Weights of a small mixture-of-experts language model, trained from scratch on English Wikipedia: 456M tokens.
Below are experts of layer 5 (counted from 0) of a mixture-of-experts language model. Rows are named router (the router's row for the expert), gate (a neuron's input weights, with its number), up (a neuron's input weights, with its number), down (a neuron's output weights, with its number) and show model dimensions 128-191. Each number is 128 + 24 x the weight over its row's rms, rounded and kept within 0 to 255.
Before each expert's rows: "mostly gets" lists some tokens that are sent to it at least half of the time; "comes before" lists some tokens at least twice as common just after its tokens as in all text. This comes from a sample of Wikipedia text that the model never trained on. Tokens count by the router's weight.

# expert 5
mostly gets: " was", " is", " were", " it", " be", " are"
comes before: " the", " a", " to", " in", " of", " by"
router [117 114 124  97 132  75 113 107  79 141 145 177 124 160 157 112  80 165 127  87 107 147 129 123 129  93 125 162 145 173 124 139 151 147 151 124 113 166 168 101 133 135 142 140 129 174  90 116 145 133 108 115  97 178  99 115 150 110 109 109 111 153 123 108]
gate0 [124 148 175 106 118 120 144  57 124 127 122 109 161 187 143 144 134  95 118 110  97 139 157  83  88 168 112 124 151 107 129 139 161 131 127 113 111 125 152 118 162 120  91 122 131 133 116 140 150 100 112 174 136 104 141 135 143 117 121 140 116 143 100 145]
up0 [139 138 172 150 174 128 122 158 132 117 137 128 129 150 116 149 111 142 140  74 166 113 112 181 130  97 157 145 133 132 164 126 147 146 156 127 164 160 182  80 122 129 138 143 139  78 135 125 139 123 141 110 112 149 125 110 169 148 141 132 119  92 153 105]
down0 [100 125 161  84 148 116 142 122 120 115 137 120 109 140 133  85  98 164 155 147 151 153  96 155 124 152 154 151 116 147 130 108 151 131 143 159 140  69 143 144 165 121 169 114 122 148 103 161 102 103 142  86 139 142 151  92 124 123 132  72 122 139 153 147]
gate1 [ 95 119 151 156 158 139 109 109 134 159 109 117 105 103 119 123  66 148  98 137 115 173 141 152 131 108 134 144 110 169 113 160 116 133 111 157 157 128 122 186 126 122 100 145  95 149 117 123 146 186 113 137  75 128 140 182 165 121 131 137 134 124 127 116]
up1 [164 146 152  93 106 138 123 156 132 130 127 173 120 160 145 137 153 134 161 147 164 156 126 118 140 133 131 112 133 145 121 134 168 142  94 114 144 100 181 135 135 114 135 119 135  94 134 126 148 149 118 136 114 117 103 127 149 114 130 112 139 141 129 109]
down1 [121 141 135 143 104 130 128 131 104 121 119  88 162 157 120 106 128 118 114 142 156 120 124 135 139  91 120  55 117 111 162 115  82 139 111  80 141 151  73 138 123 131 125 153 141 149  96 140 159 136 122  99  91 123 138 122  87 165 108 133 100  73  69 154]
gate2 [103 115 145 136 149  80 142 147 158 183 123 150 125 130 150 115 129 124 156 183 132  85  79  96 148 102 116 132 136 120 113 113  94 122 135 146 134 117 148 117 121 124 118  92 146 136  91 119 139 119 111 114 117 149 114 108 142 164 137 145 133 103 121 127]
up2 [117 115 137 132 101 134 127 134 128 142 132 139 126 132 167 159 139 133 142 118 148  66 130 126 145 185 112  92 119 136 127 135  91 142 150 101 125 137 138 150 106 108 112 110 119 151  98 133  97 127 112 104 132 103 131 112 195  97 132 136 107 114  89 127]
down2 [103 133 143 116 132 100 167  78 125  99 146 129 115 141 108  99 117 103 146 136 118 158 115 135  83 141 144 145 114 143 103 159 119 159 137 110  97 135 155 129 122 124 126  88 171 141 133 106 125 157 154 129 149 105 108 122 108 107 130 167  96 172 106 148]

# expert 0
mostly gets: " album", " Street", " music", " art", " Center", "ack"
comes before: "s", "-", "|", ":", " (", "\""
router [ 98 153 111 151 119 106 128 150 142 111 114 135 104 130 114 167 116  71 112  99 126 130 125 152 145 124 134 107 145 182 109 104 163 105 144 121 113 112 137  96 146 114 136 119 124 157 103 156 157 132 152 147 109 119 150  88 142  94 121 177 129 119 120 125]
gate0 [135 149 163 156 148  86 145 108 126  95 114 151 186 162 104  96 160 152 159 117 115 139 135 115 141 139 130 162 122 151  99 136  68 126 142 124 132 124 146  87 162 114 124 130 147 100  97  96 116 129 165 116 111 135 114 119 173 140 142 138 117 132 129 105]
up0 [173 118  84  86 103 171 181 131 113 151 146 115  99 119 117 110  90 117 121 101 131 130 116 147 127 119 129 103 144 125 116 106 133 145 110 167 129 154 150 116 122 111 156 108 115 126 154 108 142  89 134 200 123 134 153 155 128 126 138 120 114 126 128  90]
down0 [157 166 130 148 122 138 101 103 130 118 120 114 157 132 104 115 112 128 101 168 108 126 127 168 109 108 158 131  93 103  98 112 144 136 122 153 104 112 177 116  95  99 161 157 148 122 135 122  89 101 144  98 151 105 110 148 116 159 133 154 111 114 116 129]
gate1 [145 162 101 174 135 113 136 110  81 126 118  85 135 111 156 139 109  86 151 121 134 124 110 122 160 129 100 163 139 120 147 117 140 139 131 118 128 112 101 118  94 139 127 161 124 109 195 144 124  98 132 113  82  77 152  78 111 117 122 174 126 131 111 150]
up1 [113 119 118  98 133 124  88 177 161 155 148 124 137 114 110 147 122 159 168 147  83 139 147 109 124 132 139 139 102 152 136 105 135 114 145 124 135 150 148  92 150 166 149 132 135 122 105 152 103 165 115 133  68 168 109 149 111 116 124 132 147 164 160 135]
down1 [107  94 100  86 137 119 126 135 113 174 136 107 112 104 100 123 116 164 122 173 171 124 112 101 127 113 138 188 157 109 133 124 129 145  81 101  83  95 158 143  94 136 125 125 109 130 121 138 124 111 162 163 131  93 110 125 113 158 148  99 146  93 106  98]
gate2 [109 176 173 140 138 126 167  89 153 148 106 102 101 133 144 175 130 102 149 130 147 127 151 178 119 123 111 135 108 159 151 150 118 167 128 116 161 157 153 113 104 123 122  93 167 113 107 144 113 112 149 172 102 122 164  87 106 123 107 167 101 151 131 156]
up2 [137  80 154 102 121 128 124 125 128 142 143 105 139 129 162 105 150 149 127  83  71 133 107 144 131 114 106 150 121 116 157 129  89 142 104 124 130 115 159 122  73 109 154 134 150 147  89 169 144 139 112 175 137 109 113 137 125 144 126 128 150 129 166 111]
down2 [123 125 119  99 140 134 133 127  97 132 140 110 147 108 161 129 108 109 169 152 124 134  97 102  83 143  92 117 138 110 134 158 152 103  62 114 159 147 142 139 135 147 108 116 140 130 132 134 138 124 155  97 190 115 130 124 141  96  90  82 131 137 118 129]

# expert 2
mostly gets: ".", ":", ").", " J", "=", ","
comes before: "\n", " The", " He", " In", " It", " A"
router [139 129 120 137 167 135 141 105 157 133 143 125 141 128 122 111 141 121 132 120 120 122  73 118 155 120 154 144 158 107 150  69 151 138 149  98 132 152  97 111 142 105 123 129 178 134  86 170 150 105  97 133 127 117 154 173 120 148 122 150 183 131 130 112]
gate0 [144 152 114 120 192 161 126 103 144 162 150 180 145 107 109 149 159 118 106 120 140 144 121 106 165 164  89 146 125 140 130 139 134 130 139  89 117 126 174 135 167 108 135 169 137 108 124 110  71 116 128 108 156  95 119 131  98 144 160 148  95 114 124 124]
up0 [ 94 110 170 128 177  97  83 145 132 130 147  76 106 117 125 129 114 125 115 139 106 131 139 177 130 124 146 100  99 113 124  99 151 179 127 144 131 153 126 134 112 100 141 116  89 125 130 124 128 133  97 153 136 143 121 123 113 105  78 121 111  81 163 124]
down0 [162 148  74 124 172 116 119 139 111 138 152 164 120 118 164 132 115 111 180 150 139 142 151  92  96 106 127 128 131 109 139 159 110 143 180 157 113 102 131 142 127 133 111 126 148 172 114 100 122 129 116 166 117 163 134 101  94 127 129 157 119 132 141 151]
gate1 [113 110 137 136 155 142 101 108 150 170 120 171 120 107  91 158 115 125 146 144 151 123 110 123 103  97 135 116 100 114 105  86 155 142 116 167 132 125 106 105 125 108  95 158 102 143 120 111 132 113 131 155 162 142 143 103 132 186 132  94  98 125 147 175]
up1 [ 95 123 137 141  96 116  86 129 122 152 143 108 119 153 158 136 140 136 140 126 122 145 130 135 132  95 110 143 136 145 146 123 129 132  74 120 137 100 117 134 131 162 140 131 133 160 121 123  94 124 144 113  90 135 142 156 116 138 136 134  91 149 132 155]
down1 [160 126 153  70 164 143 128 143 133 127 105 129 121 130 115 157 110 116 113 141 165 133 114  98 153  97 145 118 112 108 115 124 133 103 147 143  91 128 118  87 106 165  67 126 142 126  98 120 169 144 148 137 195 102  80  93 116 177 150 165 147 151 100 129]
gate2 [156 109 105 125 142 141 166 112  92 109 132 152 136 130 149 111 127 141  88 143 128 126 130 128 101 102 132 127 172 121 149  86 154 102 127  95 120  94 126 168 162 103 106 113 159 140 103 116 155 112 127 173 151 125 122 151 165 109 132 154 158 121  85 133]
up2 [135 128 141 156 113 141 125 152 136 169 126 135 145 138 140 153 141 109 167  71 121 103 102 106 104 138 142 144 110  94 128 153 137 172 106 110 105 126 116 141 129 136 127 160 109 105 125 145 115  92 118  96  97 139 127 135 137 144 128 149  79 104 100 130]
down2 [135 125 106 155 148 158 158  82 139 144 117 102 106  74 129 139 125 121 120 157 143 136 162 146 108 104 110 126 160 167 121 162 141  93 120 124  96 115  98 110 102 126 136 133 109 145 111 168 107 119 145 189 131 136 153 171 158 123 172 124 142  97  71  62]

# expert 3
mostly gets: "1", "9", "2", "0", "5", "4"
comes before: "0", "9", " |", "8", "7", "5"
router [100  72 120 142 185 148 149 121 122 140 117 114 112 150 115 154  60 108 140 128 101 118  57 152 117 117 111 102 160 130 147 109 140  85 156 114 153 125 137 125 108 130 144 146 112 140 133 122 129 106 126 108 123 155 130 165 110 130 108 182 108 155  81 129]
gate0 [145 139 176 134  89 130  72 120 106 132 128 156 106 129 104 134 134 103  80 103 105 116 133 116 127  97 142  96 155 104 110 108 113 191 115 116 126 146 157 108 123 151 144 134 147 154 142 138  87 118 145 136 116 119 123 125 128 134 172 165 122 123 119 148]
up0 [137 118 168 106 100 145  97 123 102 126 135 113 111 132  78 155 138 124 127 119  68 146 116 116 141 113 158  92 163 149 110  95  95 121  87 115 159 144 120 148 114 168 135 134 142  89 129 123 115 130 157 115 128 112  86 153 140 128 131 115 117 105 117 182]
down0 [128 127 124 107 135 173  89 118 137 115 153 127 155 160 107 171 122 113  98  97  82 154  76 142 152  98 163 100 149 179 172 104  88 105 135 134 171 122  91 162 126 154  89 125 154  85 110 127 126 135 112 141 134  94 103 135 164  70 112 130 139 125 137 102]
gate1 [132 110 170 175  94 157 160 156 106 118 167 117 147 105 113 137 103  61 130 134 120 143 135  77 132 163 117  88 138  83 119 130 154 129 136 123 158 129 112 123 158 150 106  76  95 121 140 163 135 165 161 118 131 114 152 101 126 100 121 117 143 116 108 118]
up1 [ 98 130  77 142 165 102 121 129 120 156 128 139 118 133 150  91 158 132 140 125 167 127 135 119 130  87 156 147 143 161 129 106 119 158 114 140  79 161 131 124 123 136 154 158 127 104 117 116 117 181 142  93 130 133 153 188 138 106 140 117  92 147 130  73]
down1 [101  90 146 156 144 142 158 119 135 146 118 141 147 164 137 120 150 158 148  99 136  96 109 127  88  86 145 106 142 127 105 133  82  78 164 143 134 105 169 113 171 146 132 101 135 101 127 153  77 147 151 135 137 128 119 112  94 154 159 135  64 119  88 117]
gate2 [ 94 152 115  98  94 117 172 116 132 140 137 161 155 108 148 148 137 127 112 107 147 149 129 147 161 141 129  94 115 157 113 122 114 100 128 101 117  43  74 156 143 145 143 150 115 150 139 111 175 110 118 155 137 119 132  99  71 149 132 147 115 112 130 136]
up2 [163 130 139 163 127 127  81 128 150 124 114 131  67 129 136 140 122 127  83 155 120 157 143 138 131 128 147 162 137 128 136  93 124 192 122 117 142 143 105 118 183 140 113 139 113 118 112 133 127 127 125 157 100 119 122 175 186 116  60 130 114 104 119 107]
down2 [ 93 141  72 117 156 160 104 115 113 143 106 114 158 171 161 125 146 147  98 126 160 113 144 128 164 123 132 130 171 160 114  70 129 112 126 121 120 120 108 145 134 171 132 150 151 120 140 113 102  85 114 125 145 134 160 181 132 101  95 127 110 149 164 166]